From a checkpoint of a small mixture-of-experts model trained on Wikipedia.
Size: 12 layers, width 192, vocabulary 32768, 122M parameters.
Experts: 192 experts in each of 12 layers, 128 tanh GELU neurons an expert, 3 picks a token, a softmax router, a shared expert of 128 neurons.
Training: a variant of Adam for the experts, 10665 steps.
Below are experts of layer 5 (counted from 0) of a mixture-of-experts language model. Rows are named router (the router's row for the expert), up (a neuron's input weights, with its number), down (a neuron's output weights, with its number) and show model dimensions 0-191. Each number is 128 + 32 x the weight over its row's rms, rounded and kept within 0 to 255.
Before each expert's rows: a language model's description of what the expert responds to. This comes from a sample of Wikipedia text that the model never trained on.

# expert 2
It responds to: Number digits in tables. Final or inner digits of numbers in tables and infobox lists, usually right before a pipe, such as years, counts, coordinates, 5000 m.
router [163 168 144 144 106 141 193 105 170 166 106 151 183 140 160 155  90 110 111  76 104 148 112  97  83  87 158 148 123 145 171 114 106 159 145 108 155 124  99 164  90  73 114  91  81 124 145 123 119  96  92 203  82 154  98 164  94  93 164 162 110  98 117 165 169  96 162 102 169 170 144 129 103 149 107 170  77 144  94 158 138 133  85 105 152  87 121 165 121 155 163  91 146  75 105 127 178 163  91  94 117 157 173  92 147 158 187 148 135 109  92 147  91 136 161 115 142  88  86  86 162 126 180 119 143 100  93 166  95  94  91 156 108 165 108 105 115 101 138 156 104 171 124  86 140  84  81 166  84 171  87  98  89  71 101 160 142  80  80  99  87  78  97 114  99 155 157 168 132  74 100 148 157  96 161  79 122 101  96 110 111 131 129 168 135 160 182 124 161 157 131 153]
up0 [125  88 123 136 120 183 120 123 124 152 101  89 105 131  94 143 109 126 106 108 111 118 128 131 141 198 101 102 136 157 134 151 104 168  85 139 134 143 124 121 122 125 150 144 104 109 128 166 109  55  65 114 214 106 113 188 135  93 121 170 134 100 103 131 111  92 110 145  87 173 161 167 101 147 112 175 111 137 173  95 117 155 123 153  78 159 140 145 159 126 155 169 105  34 162 171 116 155  77 174 142  94 114 146 128 153 117 131  93 184  77 176  93  92 112 116 112 128  44 131 146 112 165 146 172 125  61 163  90 110  79  93 148 135 187 188 134 173 169 111 127  93 154 136 134  56 108 124 122 117 156 126  94  90  70 143 106 149  97  15 125  84 125 155 128 110 165 138 131 151 154 149 135 120 162 114 147 104 185 106 108 159  89  78 112 103  98 133  92 151 164 152]
down0 [124 136 143 127 145 149 154  82 112 131 101 150  82  95 136 124  68 123 168 110  87 199 140  66 128 104 159 127 138 139 111  99 156 133 170 112 133  94  95 168 139 138  98 144 135 100 165 131 102 141 130 149 149 141 153 152 126 138 123  60  80 168  75 144 106 158 109 130  81 123 135 139 128 178  93 132  90 120  87 166 117 106 145 167 194 137  87 128 123 177 132 191  98 131 102  80 113 160 158 112 106 147 190 184 114 206 110 116 110 169 105 155 172  76  79 115 122 123 168 178 120 137 147 179  90  95 176 116 124 132 150  47 124 122  67 140 115 109 137  90  75 139 122 115 125 167 168  93 131 108 111 179 124 107 164 155 141 176 154 129 124 183  32 130 202 130 110 154  97 119 136 121  87 110  90 191 121 154 140 108 147  59 146 125 107 131 200 105 145  94 160 139]

# expert 58
It responds to: Infobox list-line starts. First tokens of dash-bulleted infobox or list lines, such as Born, Coordinates, Directed, plus digits of coordinates and numbers.
router [158 163 143 166 106 133 158  84 168 166 136 145 161 149 174 154  91  79 122  76  97 171 100  91  96 116 180 149 119 135 162 114  94 149 137  96 146  99  87 180 102  83 105  89  80 144 177 114  99  93  91 187  88 126 116 154 114 103 175 177  96 102 119 142 162  95 153 107 174 177 144 169 103 150 109 172  94 139 100 155 143 120  82 103 145 100 118 156 126 145 155  98 153  80 112 117 179 158  87  84 122 174 172 101 140 156 156 174 129 106  91 147  88 122 171 116 141  93  95  78 160 123 184 128 163 113  96 178 117 103  82 162 107 154 127  66 121  95 133 151  93 152 126  90 128  88  89 163  79 172  96  77  95  91 109 154 144  82  87 126  88  93 106 138 112 159 159 166 135  91  97 169 167  85 162  79  77 118 121  88  97 123 127 186 108 160 179 104 155 149 109 159]
up0 [ 64 137  97 127 136 154 104 114  94 133  45 126 114  85 111 151  93 132 107 119  71 131 124 146 143 147  55  85 121  95 136 154 120 128 109 116 136 122 115 117 110 113 113 132 110 105 113 141 139  75  58 140 182 175  90 229  79 111  83 142  65  75 108 165 134 118 126 116 110 174 170 158 105 128 124 143 101 139 130 120 122 171 125 186  71 123 178 161 144  75 178 176 107  84 126 156  91 131  97 135 147  75 120 132  90 136 128 114 133 144  76 162 148 124 155 155 132 121 103 137  99  75 130  90 126 112  75 176 120  88 132 107 143 140 115 154 148 175  93 188 139 139 168 120 183  86 135 122 115 106 188 157 129  69 125 146  57 163  97   0 135 134 105 121 113 144 128 134  95 163 124 108 107 136 162 133 144  97 174 157 120 127 120  78 122  91 104 142 119 106 159 161]
down0 [110 113 178 112 181 116 105 135 151 200 124 149 114  91 173 135  63 133 142 163 119 182 160 103 106 117 172 100 104 163 100 176 142 155 160 103  98  61 138 188 112 171  62 150 177 110 152 130 156 126 130 120 121  38 133 112 140 191 124  94  27 161 107 166 148 120  71  93 114 146 100 117 101 158 156 189 107  88 185 122  62 128 133  94 145 161 122 152 149 100 160 173 135 114 131  86 115 118 208 140 115 207 153 164 117 141 133 132 107 173 112 145 117 107 120 135 149 119 143 106  96  97 156 151 103 120 157 121 153  86  93 128 146  98 157 102 154  71 126 120 126 114 130 154 123  76 160 115 168 102 155 106  86 120 167 118 178 113 197 120 111 181  55 111 152 154 178  90 107 119  92 133 123 136  76 145 104 129 125 113 132 118 136  86 135 133 159 123 148 176 147 122]

# expert 43
It responds to: Digits and hyphens in data. Digits, hyphens and pipes inside numbers, ISBNs, year ranges, coordinates and table rows, such as 978-4-04, 2008–2009, 1,471.12.
router [147 164 131 161 102 160 170 104 175 186 116 154 179 127 172 144  86  96 124  73 115 152 114 114  92  91 163 158 115 129 164 111 118 155 139  94 149 121  95 161 111  80 117  98  77 138 156 115 105 106  92 205  85 161 126 168  99  88 155 194 126 105 122 162 166 107 161 108 163 146 123 158  93 165 127 167  83 142 103 159 135 127  97 105 152  84 117 151 125 140 165  86 152  81 124 117 166 172  88  87 121 150 158 107 188 158 159 147 120 111  77 148  83 136 184 127 132  89  74  86 144 118 179 138 159 104  85 167  91  76  81 157 100 155 127  98 106  98 140 156  95 178 126  88 135  78 100 165  87 164  84  80  79  77  92 163 137  74  80 106 101  90  95 125  86 156 177 153 132  78 108 157 164  93 163  78 115 123 117  98 123 131 125 178 132 164 165 104 125 148 103 134]
up0 [ 91 112 108  73  95 147 151 124 108 141  83 113 116  94 129 144 105 112 115  63  97 123 117  94 126 150 102 130 106 107 137 148 128 150  83 131 128 159 126 152 108 134 171 156 121  63 110 139 124 109  91 160 207 125 127 169 138 124 123 157 103  56 121 137 134 139 136 138  97 161 142 168 117  97  91 128  93 156 133  87 138 152 105 163 107 130 183 138 136  91 172 171  83  78 151 152 102 167  83 157 147  91 136 147  55 159 145 103 112 160  58 149 146  45  86 158 123 149   2 127 109  98 150 130 157  90  57 128  82 120  78 120 123 158 126 182 119 167 137 126 115  84 157 124 157 128 107 156 121 133 167 155 130  77 108 158 100 148 133  35 140 116 135 114 103 123 153 130 122 140 183 131 131 137 179 126 141 102 185 106 172 139 117  69 139  87 102 166 103 131 204 178]
down0 [122 133 156  73 150 137 129 141  77 132 166 141  30 137 196  86  67 109 197 145  87 159 123  76 100 163 166 100  84 159  82 143 162 110 146 108 153  92 129 203 108 143 133 150 105 107 110 127 138 124 102  95 143 133 149 198 134 192 136  79 101 151 123 121  74 146 139 102 105 114 133 106 115 168 146 156 124 152 178 107 131  95 114 124 124 109 132  98 127 142 125 189 140 144 130 101  87 157 173 135 192 115 154 149 142 185  90 102 126 165 140  97 169  56 136 132 113 150 169 147 146 158 127 173 113 100 194  88 135  72  85 134 120 150 111 129 157  83 152  97 100 121 108  96 147 147 193 148 136 150  83 102 119 116 176 120 130 163 175  88 156 145  59 172 174 172 163  91  88 149 157 181 176 128 128 190 132 153 124 100 146 113 110  92 107 167 124 132 156 135 145 154]

# expert 59
It responds to: Name-initial fragments. First letter or letters of capitalised proper names, mostly people, and titles like Dr, Mr, St, such as D|ando, P|oundcake, Kn|icks.
router [164 163 149 152 101 134 174 117 160 174 122 147 164 147 155 146  64 108 130  85  93 151 110 105  98 100 162 154 119 135 169 118  96 147 133  89 164 124 100 168  71  83 112 100  71 124 161 117  84  67  74 190  84 147  95 160 106  95 165 166 103 107 146 157 166 102 157 109 182 162 146 143 112 161 109 159  86 148 101 165 133 135  91 122 134  94 123 151 107 158 150 105 138  93 111 116 167 174  68 100 122 156 184  99 147 168 171 159 129 112 103 138  93 122 171 122 115 103  82  83 147 124 163 123 146 124 104 162  94  66  75 166  92 170 119  96 111  80 118 149  88 181 132  76 135  91  91 185  83 184  94  85 100  74 107 158 158  92  99 105 100  78  85 126 108 150 160 153 141  74  83 137 154  90 184  88 107 117  97 114 105 107 125 176 126 168 175 128 140 156 128 144]
up0 [150 159  96 137 118 125 153  84  82 171 103 105 117 120 117 149  89 117 104  99  91 156 101 126 100 165  99 130 102 160 216 139 115 144 146 140 137 173 104 128 133  94 115 117 159  54 108 113 104  70 105 132 179 137  98 195  84  82 131 144 128  82 114 122 169 105 104  99  79 157 141 214  98 148 109 151  82 137  83 168 150 151  91 164  89 126 136 144 136 121 177 107 116  85 147 170 118 209 110 118 145 143 116 121 141 162 167 165  96 146  42 162  95  67 153 189 136 139  92 114 150  76 156 100 142 106  42 167 149 119 162 103 124 140 142 174 113 172 135 110 103 130 103  78 162  75 113 130  88 144 159 157  89 102 120 110  98 162  84  40 125 141 136 130  91 157 152 151 134 164 138 181 100 136 159  92 130 124 146 126 112 132  91  90 126 116 168 118 136 116 180 165]
down0 [128 138 163  99 133 152  95 144 120 103  93 137 129 158 161 118  53 144 159 137  69 125 139  75 123 189 120 129 119 154 106 172  89 124 183  83  99  44 112 190 126 147 153 118 131 112 124 158 156 123  97 112 140 121 123 152 128 202 154  93  55 201  61 141 126 152  86  94 136 177 158 134 155 143 161 193 120 137 174 122  82 109 157 103 131 136 129 191 120 177 171 191 142 118 126  92 112 146 181 123 148 156 182 111 138 137 110 101 123 182  72 137  96  90 131 131 140 128 165 165 129 169 106 191  95 104 198 148 152 157 125 117 138 160 178  94 127 125 132 121  73 141 116 116 175  86  70 171 131 142  88  86 121 156 162  72  98 115 164 130 142 137  95 104 155 139 119  96 131 131 153 129 188 138 127 201  91 148 103 153 145 146 174 116 129 155 170  99 110 112 159 144]

# expert 13
It responds to: Personal given names. First names and some surnames of people in cast lists, headings and sports reports, such as Thomas, Albert, Bert, Morris.
router [156 177 137 144  97 136 183 105 164 161 118 138 166 140 153 157  70  92 127  64 110 155 109 101  91 104 161 155 108 135 162 107  97 147 123  84 168 130 107 179  92  78 125  98  74 129 164 125 112  77  83 207  77 147 110 158  93  90 157 164 117 100 140 155 169  89 139  97 173 167 135 136  88 152 114 149  67 144 119 163 144 125  96 115 142 100 131 151 111 152 155  91 145  82 106 108 178 178  66 106 119 152 172 101 170 171 168 145 115 106  98 127  92 127 164 131 125  86  82  82 152 129 170 109 142 115 101 167 101  86  81 157 100 161 117  84 122  92 121 147  90 168 127  82 132  87  87 175  78 186  97  84  95  63 110 151 137  87  86 105  82  84  92 132 121 158 171 164 131  75 116 135 150  99 174  78 106 113  96 118 101 133 126 186 132 164 168 139 142 145 127 129]
up0 [120 105 111 123  88 161 130 140 145 171  97 122 117  81 148 108 104 105 114 145  82 138 116 115 119 121 102 158 110 125 179 143 127 176 139 132 137 151  88 153  88 130 135 147 111  99 100 135  86  82 135 123 150 160 140 179 121 104 149 170  99  41 121 149 177 115 114 125  88 176 182 157 113 159 100 179  93 161 137  64 103 167 107 134 139 179 188 115 157 126 196 191 118  98  94 181 124 153 122 163 180 122 122 119  86 163 173 114 109 135  39 166  66 129 146 111 130 138  75 107  99  84 137 124 144  99  35 155 101 148  88 129 152 161 157 144 110 129 151 123 115 133 153 126 152  50 105 127 102 137 133 155 103 121  79 130  79 141 106  37  88  82 152 145  94 115 168 143 134 148 116 155 125 119 175 110 175 135 193 137 148 101 121 100 139  82 120 122 125 112 203 189]
down0 [114 143 128 133 201 135  82 119  87 158 108 130 118 122 148 114  80 112 156 145  77 121 172  78 146 121 169  70 108 158  79 139 129  99 134  87 162 108 117 144 127 169 109 125 150 107 146  90 149 129 103  85 142 194 178 163 118 204 118 175  88 155 121 152  86 151 134 125 146 159 133 165 134 128 139 144 111 117 181 138 135  74 107  78 155 154 119 106 160 128 119 185 130 146 145  80 141 157 179 185 106 138 103 101 164 134 118 118 111 114 125 146 144 119 131 110 133 135 180 176 123 157 193 175  64 125 172 114 131 168 118  56 134 125 155 121 145 146 175  92  83 146  79  81 159 172 124 136 194 105 124  82 159 137 160 136 107 124 141 140 150  69  61 135 209 178  96 140  83  94 122 142 115 141  68 215 116 116 137 141 160 161 148  89 163 170 192 151 123 149 160 139]

# expert 7
It responds to: Dates and section openers. Year and date digits, table-row pipes in episode lists, and paragraph- or section-opening words such as In, Meanwhile, Cast, Background.
router [164 159 148 168 111 117 174 125 169 170 130 161 169 151 158 154  85  96 123  78 103 147 102 118  82 113 161 163 118 155 169 116  91 163 132  93 139 132 108 169  86  92 118  91  64 122 153 121 106  72 105 180  81 149 109 159 109  84 164 174 115  98 133 151 173 106 141  98 179 160 148 141 105 173 111 150  86 138  96 160 163 146  87 110 142  78 108 150 126 140 148  92 140  81 123 134 177 160  72  98 114 167 160  94 163 158 165 167 145  99  90 132  89 117 159 115 156  99  98  81 145 124 168 125 138 100 103 173  98  87  72 177 114 167 119  90 112  88 122 151 105 157 140  80 121  86  71 167  89 174  77  88  85  73 115 158 141  70  81 107  94  88  98 114 109 145 166 173 121  86  92 145 154  91 160  80  87  98 106 109  98 117 144 173 123 165 175 102 145 175 111 157]
up0 [ 76  96 129 134 111 188 150 120  78 147  90 126 115 103 141 144 115  80 112 116  98 126  85 135 116 162  85  94 111  30 174 153  95 123 132 133 153 153 114 139 101 131 140 127 138 102 112 115  86  82  83 161 172 148 107 170 106 101 130 124 115  68 129 141 169 139  93 136 105 157 147 217 114 129 102 156 102 136  97  95  99 183 133 181 125 187 151 121 169 107 152 158 109  62 121 188 141 170 148 167 155 117 133  89 104 178 141 115  75 174  84 130 105  88 110 157 121 132  57 130 104  86 165 156 124 100  38 213 149 141  91  91 129 138 141 160 124 116 104 104 114 121 129 134 163  85 153 148 107 104 165 124  86  80 132 121  70 146  96  23  81 146  96 156 115 116 121 136 130 162 167 141  85 131 167 118 163 119 174 113 128 122 113 121 123 101 137 178 112 118 166 156]
down0 [161 159 177 119 178 101 138 130 142 163  75 161 164 154 183  82  93 128 149 145  95 204 180  65 114 131 151 100  95 193  64 153 113 119 157 126 147  82 149 198 128 172 123 162 165 134 135 123 155 163 104 128 159 128 149 129 155 167 102  93  95 213  93 125 163  96 117  80 137 125 148 115 120 171 154 184 108 137 153 147  98 128 111  96 144 116 128 122  81 144 161 121 147 171 163 128 147  91 185  84 174 132 128 146  71 139 100 110 137 147  61 179 163 108 173  79 139 167 202 155 166 109 147 152 118 131 148 140 136 130 119  89 100 138 110 164 103 104 108 134 119  80  96 117 128  80 206 104 186 128 105 122 154 126 176 146 157 128 162  84 165 152  57 140 167 122 151 109 105 120 106 188 108 142 119 134 119 138  98 119  94 134 183 111 112 167 193 112 108 125 140 112]

# expert 30
It responds to: Capitalized name starts. Space or first piece of a capitalized name after commas or pipes in lists, such as New York, New South Wales, Merc-ier.
router [169 168 152 142 101 121 188  91 138 170 128 157 176 132 161 141  90 104 122  75 107 161 110  97 107  90 157 181 130 134 173 119  96 152 132  95 143 132 100 164  94  84 127 113  75 122 168 106  96  71  83 197  91 149 104 156 105  98 165 169 122 103 129 156 172 101 136 111 174 176 144 141 101 163 123 152  80 146  83 150 149 125  84 109 134  78 135 133 108 158 159  98 140  82 108 123 170 168  85  91 116 150 172 102 160 161 182 150 114  99  99 145  84 138 162 125 131  98  92  86 165 118 179 133 160 102 108 169  98  85  73 159 109 164 123  97  91  99 138 148  97 179 108  85 136 103  75 171  89 182  76  91  78  79 115 160 147  67  94  98  93  72  95 121 109 146 161 150 138  61  97 135 151  93 175  82 110 118 107 106 109 133 132 189 132 170 157 138 144 144 119 138]
up0 [102 130 102 157  96 155  84 109 130 172  83 137 123 101 116 151  87  97 123  62  75 138 119 137 115 200 104 108  82 178 182 173  88 146 134 103 140 126 107 168  94  98 151 130 114 102 122 169 126  68 108 120 151 148 104 216 110 101 107 157  86  53 107 126 120 124 170 115 133 151 122 190  99 152  90 147  90 138 154 113 143 169  81 183 117 141 186 135 149 107 176 152 109  68 142 136 130 174  86 147 104 172 118 152 117 136 174 142 133 135  67 187 106  76 160 121 147 116  41  90 127 104 181 109 117 109  70 181  48 113 103 113 139 145 174 156 120 131 134 162 103 118 161 103 148  93 116 165 103 135 165 131 115  83 100 136 119 150  82  50 129 130  94  70  97 139 160 137 142 148 125 132 129 115 139  89 114 148 165 135 123  97 139 101 172 118 162 126  86 122 176 164]
down0 [174 143 174  86  92 129 135 171  68 143 152 145  83 161 208  91 112 147 153 100 100 149 187  77 119 154 163  64 145 169  68 150 152  74 144 119 118  77 125 155  84 152  90 161 157 122 152 183 167 162 120 161 158 139 126 166 140 159 161 114  33 131  93 156 113 130 118  91 107 109 123 163 171  88 124 117 119 111 137  94 150  94 108  75 199 154  80 141 107 153 107 199 161 113 146 100  70 155 157 174 125 202  90 181 145 169 127 138  97 116 122 134 152  94 126 174 150 125 177 161  99 119 128 184 110 105 187 126 123  97  93  94 103 143  82 111 131 138 123 112 110 111 100 115 137  83 144 120 133 135  58 134  97 106 108 121 164 154 145 131 149 135  86 172 140 194 118  60 146 102 122 142 158 136 113 166  76 138 106 146 112 128 106 124 150 171 165 134 139  99 123 129]

# expert 15
It responds to: Name-initial pieces. First word pieces of foreign proper names, often Asian, mostly capital-letter starts like K, Y, Sh, Tak, Xia, in lists and tables.
router [163 165 155 143  96 135 175 106 159 175 127 135 175 140 169 138  85  97 122  90  89 148  99 113  95 114 157 163 121 117 175 124 102 155 130  93 146 120  89 175  75  85 127 111  86 136 175 106 104  83  86 198  85 147  98 151  95  97 162 166 125  99 129 144 173  90 163 107 178 170 121 136 110 160 111 149  78 146 109 157 127 146  86 125 134  82 128 143 123 144 174 101 141  82 112 126 171 163  88 104 113 157 191  95 156 158 177 151 119 105 101 141  87 122 173 125 142  85  91  83 154 118 172 130 143 121 105 177  85  92  78 169  89 171 129  71 100  84 115 147  98 179 116  89 134  92  86 188  83 180  78  94  85  76 112 153 149  80  93 105  99  79  88 120  98 143 169 164 138  59 107 147 147 101 168  79 108 118 110 106  89 122 136 175 120 159 159 135 139 159 126 143]
up0 [ 82 116 115 108 163 189  86  63 111 181  89 122  96 150 133 148 115 126 111  86  96 110 151 103 143 147 148 147  95 147 138 137 116 174 108 110 131 175 101 132  94 107 106 135 128  60  83 149  98 104  94 132 147 123 100 220 121 116 145 147 110  87 125 121 120  95 187 121  81 160 143 170 106 130  92 161 114 123 126 110 141 144  79 148 110 144 177 162 137 143 150 152 139  41  98 179 131 179  92 126 128 174 130 131 110 123 169 137 118 142  64 190 124 105 108 142 178 137  52  95 138  93 149 150 122 132  35 155  85 101  79 112  85 132 174 158 124 126 148 146 103 118 173 112 165  85 118 138  93 118 116 165 162  27 171 158 123 169  90  54 130 109  96 134 108 101 153 160 133 167 135 134 122 108 180  97 145 156 189 118 115 134 121 124 131 150 153 140  89 109 165 189]
down0 [198 124 147  62 171 127 144 136  77  84 131 113 112 128 136 130  56 143  80 131 131 178 163  55 131 153 115 123  82 144 100 125 175  97 147  93 148  94 134 156 120 108 132 149 152  99 126 117 210  95 133 120 129 116 121 180 100 167 144  81  71 160  86 156  91 174  60  86 106 108 139 122  99 153 139 143  89 138 121  75 141  91 139  76 112 108 107 148  90 157 169 164 135 102 103 102 106 151 159 155  89 200 196 127 144  89 145 117  76 170  87 181 136  72 110 123  88 116 155 133 101 140 130 113 115  72 180 135 116 112 117 119 118 139 142  88 149 122 148  95 118 124 145 116 176 134 154 103 109 198 159 177 144 106 150 197 177 133 151 108 136 146  34 103 163 164 115 162 135 144 126 102 176 131 131 138 107 161 107 111 188 132 173 136 123 160 140  99 106 186 111 140]

# expert 34
It responds to: Modifiers in named periods. Adjectives or first words of named eras and events after in the, such as Cold War, Spring, World, early, late.
router [179 158 163 159 111 133 166 106 156 173 122 145 158 150 156 148  83  92 125  99  95 141  98 111  94 113 164 185 114 147 157 116 104 167 126 112 126 127 100 166 106  78 143 107  73 139 166 131  94  88  85 204  66 164 123 165  93  85 148 180 118  84 131 152 153 100 162 119 179 150 142 152 104 158 112 154  86 147 103 159 168 149  94 117 136  81 146 151 103 155 160  98 149  79 118 147 169 167  75 105 106 160 163  79 162 160 169 172 139 101  97 142  68 111 173 132 131 115 104  88 162 154 171 144 162  96  82 156 115  95  85 167  88 163 123  88 100  82 131 164 105 173 134  67 156  96  91 166  89 171  70 105  95  68 127 166 136  79  93  99  95  83  89 125  95 139 161 141 129  84  90 156 149  95 162  83 100 107 115  93 105 132 141 186 124 153 143 131 157 162 121 132]
up0 [117 134 109  89 120 194 116 109 113 142 106 129 100  84 143 139 130 124 111  34 123 123 135 118  94 135 115 103 118 113 120 151 115 128 134  83 147 181 123 163  75 112  85 161 123  48 105 154 107  84 104 199 164 124 119 164  86  93 132 146 101  95 118 139 162 104 145 134 113 165 161 102 105 143  91 190  67 150 143 121 110 174  84 164  89 131 156 135 123 110 203 165 132  60  92 143 156 191  89 166 167 141 154 152 137 136 187  84 104 176  57 182 147  80 107 152 138 110  59  87 129  89 155  61 114 112  64 159  67  86  77 102 113 157 125 162 117 152 123  86  59 140 138 101 138  57 110 158 107 138 120 137 107  88 127 130 127 142  78  84 118 101 117 127 104 134 166 148 115 138 143 161 166 101 158  96 135 127 175 108 160 122  87 118 119 119 131 112 112 142 150 160]
down0 [177 132 192 106 157 114 128 111  97 153 119 132 101 139 186 120  87 145 155 136 105 113 135  55 186  99 147  85 132 206 138 143 117  96 167  77 158 105 115 147 137 143 110 148 147  69 143 111 138 137 113 110 219 134 166 143  92 172 135 120 137 127  92  87 114  95  66 108 117 152 176 152 134 160 215 102 110 133 150 102 136 137 129 104 160 134 103 104  80 147 117 141 125 113 128  92 162 137 205 107 138 214 163 137  53 178 133 116 113 202  96 117 142  76 150 152 111 151 166 172 143  79 134 150  76 154 140 140 122 121 172 102 120 137  95 123 101 113 118  78 119 152  80 105 128 132 127  75 127 180 126 106 135 102 150 127 156  92 153 144 141 151  81 189 127 192 123 147 117 124 142 121 126 147 173 195  52 126 125 165 191 144 152 143 151 163 138 148  86 120 137 160]

# expert 37
It responds to: Name-ending word pieces. Final pieces of foreign personal and place names, often in tables, such as -ya, -ski, -ika, -ina, -ley.
router [171 163 157 139 110 129 191 103 164 158 108 141 151 152 176 153  74  94 128  72 110 146 111  93  87  91 175 163  95 138 167 115 105 158 121  97 155 140 105 167  82  72 119  97  83 120 146 121 108  75  93 205  85 152 107 178  81  92 170 150 113 102 134 170 163 100 146 101 171 164 122 125 107 160  87 166  75 147 109 162 152 122  82 105 137  75 132 170 114 144 172 110 150  68 110 128 180 179  75  80 125 150 170  91 147 149 190 159 117 123 103 151  95 115 146 126 134  98  89  91 155 131 177 141 145 101  89 159  97 108 100 159  90 160 113  94 117 101 124 140  96 167 137  66 142  90  77 165  84 165 102 100 108  69 118 172 132  90  88 115 105  84  93 110 121 147 162 161 134  72 112 139 173  96 177  85 107 109 103 108 112 141 118 173 127 154 179 123 156 142 133 144]
up0 [146 135 145 148 137 141  51 144 138 151  71 125  97 165 141 153 105  65 102  92  43 112 100 131 116 184  69 109 130 165 194 172 124 119  99 163 139 129 102 155 106 139 110 131 138 138 107 162 110  79 102 142 148 152  69 157 179 100  93 141  83  58 131 125 169 102 128 109 125 128 142 177  93 160 100 144 107 136 139 125  89 129  83 140 111 123 187 158 150 102 180 167  94 106 122 182 116 187 106 128 113 135 138 170 104 140 135 115 100 124  42 129  55  98 141 144 141 164  89 111 121 110 152 118 114  73  68 165  86 133  83 110  86 133 149 165 113 110 134 117 105  75 203  94 154  50  94 132 128 119 106 117 117  72 148 104 101 164  89  39 120  96 103 100  83 138 140 102 130 154 148 158 129 115  93 109 164  92 155 135 106 147 110  74 131 109 128  97 119 140 174 148]
down0 [146 106 209 110 145  88 164 137 141 168  94 180 134 134 178 131 132  84 119 133  94 101 228 129 114 125 159 123 121 105  77 112 119 121 114 140 213  90 140 186 134  92 144 139 113  97 133  80 105 135  84 159  95 129 117 137 137 178 116  68 121 171  96  56 107 121 132 121 129 186 138 142 133 146 147 144  77 112 157 110  96 144 125  98 159  92 121 152 106 155 142 137 115 144 100  84 109 171 120  99 144 135 136 108  80 122 101 106  81 148  69 150 127  83  95 131 154 126 231 138 134 157 157 169  92 121 212 123 124 125  87  80 129  91 139 104 100 107 153  87 104 170 126 167 135  91 168 117 133 143  99 126 138 129 177 100 116 141 150  77 163 109  55 121 179 117 146 112  98 151  94 137 151 141 130 173 148 105 154 222 127 130 153  81  68 168 155 134 108 151  85 125]

# expert 62
It responds to: Space before numbers. Lone space tokens before numbers in tables, sports standings and lists, also before currency signs like $, £, €.
router [157 178 128 157 107 139 160 108 140 170 113 135 148 146 167 159  81  99 104  89 109 161 122  96  92 122 158 176 109 148 163 114  83 173 147  90 130 122  82 166  95  81 103  98  97 123 153 111  99  85  94 195  99 152  96 161 106  77 162 167 101  98 121 154 181 101 145 101 160 164 141 146  95 156 119 146  90 138 106 157 133 130 101 111 134  68 117 145 122 159 168  96 161  78 105 131 183 165  79  93 111 182 156 110 143 169 182 158 135 116  99 148  71 138 147 125 144 100  90  82 150 142 174 126 144 114  71 168  96  91  72 160  85 158 113  86 103 104 117 150  95 172 129  88 114  91  76 184  83 175  93  91  77  83 120 162 150  93  92 123  98  68  93 118 100 148 153 173 144  79  98 153 147  89 169  85 116 127  90  91 101 118 129 178 122 168 179 101 149 157 127 152]
up0 [108 115 135 123 121 139 185 132 103 169  68 123  78 130 128 143 166 122  98  76  93 127 126 117 151 144  83 130  52  99 156 148 129 109 107 144 193 172 111 143  95 115 136 169 151  86  77 133  96  69 111 168 168 112  80 218 140 130 100 196 116  68 107 104 124 113 132 143  82 151 149 142 117 119 106 140 125 133 148  85 129 154 113 166  66 115 170 102 127 108 182 152 124  67 124 144  94 165 105 172 183  94 124 150 108 138 133 103 100 152  36 199 145 101 111 126 140 107  40 138 115 117 181 122 143 138  73 164 122 130  97  99 106 133 172 151 131 183 154  89 101 114 164 128 124  90  95  91 128 123 160 144 108  50 125 143 137 179 101  44 119 118 135 142  78 119 137 121 113 130 191 116 139 133 120 116 146 140 170 108 148 156  88  66  97  84 149 133 122 129 117 121]
down0 [108 149 160 129 136  91 131 128 127 120 163 166 142 125 204 143  91 128 146 160  75 136 146  80 174 153 131  88  83 125  75  75 101 104 175 134 126  87 176 196 148 170 110 151 123 134 116 154 137 135 104 118 144 164 154 132  96 178 100 168  80 192 117 123 117 154 109  76 132 113 119 117 146 124 105 144 139 163 180 137  90 130 170 124 191 132 140 155 149 153 136 160 101 162 112  68  88 188 170 128 194 150 160 127 183 121  78 105  87 169  84 113 127 112 123 111  99 111 203 167 165 143 117 109 103 161 190 165  78 101 170  80 102 160 123 114 166  78 121 106 164 124  88  79 167 134 158  85 163 126 130 107 131 126 151 140 156 149 164 125 153 193 109 192 149 109 162 115 152 156 185 134 128 159  46 138 106 117 154 120 134 114 171 118  63 132 159 162 130 167 110  99]

# expert 38
It responds to: Codes and field values. Colons after infobox fields like ISO 3166 code or dialling codes, and the first digits of the following values and counts.
router [142 172 132 124 121 140 162 112 163 187 100 137 154 139 176 148  88  95  88  77 106 148 123  91 105 100 152 160 100 115 157 109  92 160 160 106 148 138  73 163  68  89 117 123  93 117 148 118  91  77  70 191  84 135 109 168  93  71 158 194  90  93 134 142 192  94 149 104 169 177 147 156 111 167 110 164  87 144 121 163 149 143  99 118 147  98 131 148 142 132 177 103 172  80 111 124 167 189  84 101 129 142 159  99 139 165 170 173 122 115 101 126 102 130 171 118 114  83  95  91 147 126 170 118 178 116  88 157 108  90  89 178  95 171 115  97 107 114 128 139 104 172 112  91 134 105  83 173  90 148  95  71  93  74  99 159 146  79  89 116  95  83  96 140 116 132 182 149 137  85 125 161 135  98 166  82 119 108 108  76 102 121 108 174 119 171 176 111 155 158 101 154]
up0 [110 124 118 104 144 145 124  88  73 145  68 133  87 110 132 135  98  98 102  75  92 104 111 193 128 191  64 134  70 122 177 145  86 140  68 122  77 141  88 160  89 127 143 160 130  85 115 169 141  84  80 148 148 122  88 195 128  92 104 105 121 101 128 166 158 107 115 111  87 162 144 180 117 149 122 153 122 161 128 132 133 164  78 171 103 157 193 151 115 115 169 135 101  75 126 188 100 188 107 170 144  98 121 157 121 115 140 103 103 123  70 170 126  78 128 139 134 172  60 131 145  91 135 117 105 105 105 161  96 110  57 122 149 171 178 152 120 104 102 137 112  83 175 137 190 127 114 184 119 132 152 158 134  64 163 167 128 141  83  61 109 129  92 140 110 118 114 171 118 186 159 130  87 119 160 115 124  82 155 122 169 116 126  94  89  92  90 119 118 119 174 162]
down0 [128  87 141  77 102 130 110 117  95 108 127 141 112 131 131 120 106  93 192 135 104 152 142  55 165 162 174 116  74 151  89 138 125 151 103  85 131  65 134 138 111 173 120 156 142 108 144 173 178 136 132  83 162 116 148 103  94 176 127  96  96 114  74 145  60 136 132 100  54 135 149  74 165 111 125 134 107 126 211  62  63 128 132 100 193 190 120  85 140 142 171 224 126 108 140 107 100 172 204 130 100 142 108 106 140 147 150 128 136 152 118 179 138 153 142  99 179 114 164 156 144 156 116 140  95 135 150 147 166  59 147  64 136 130 151 147 117 106 120  92 142 169 129 137 135  78 128 150 127 127 143 162  74 164 138 145 144 137 156 149 150 130  69  95 124 113 162 122  90 143 117 108 136 132 136 148 122 116 171 166 148 191 207 123 166 178 173 124 136 140 172 109]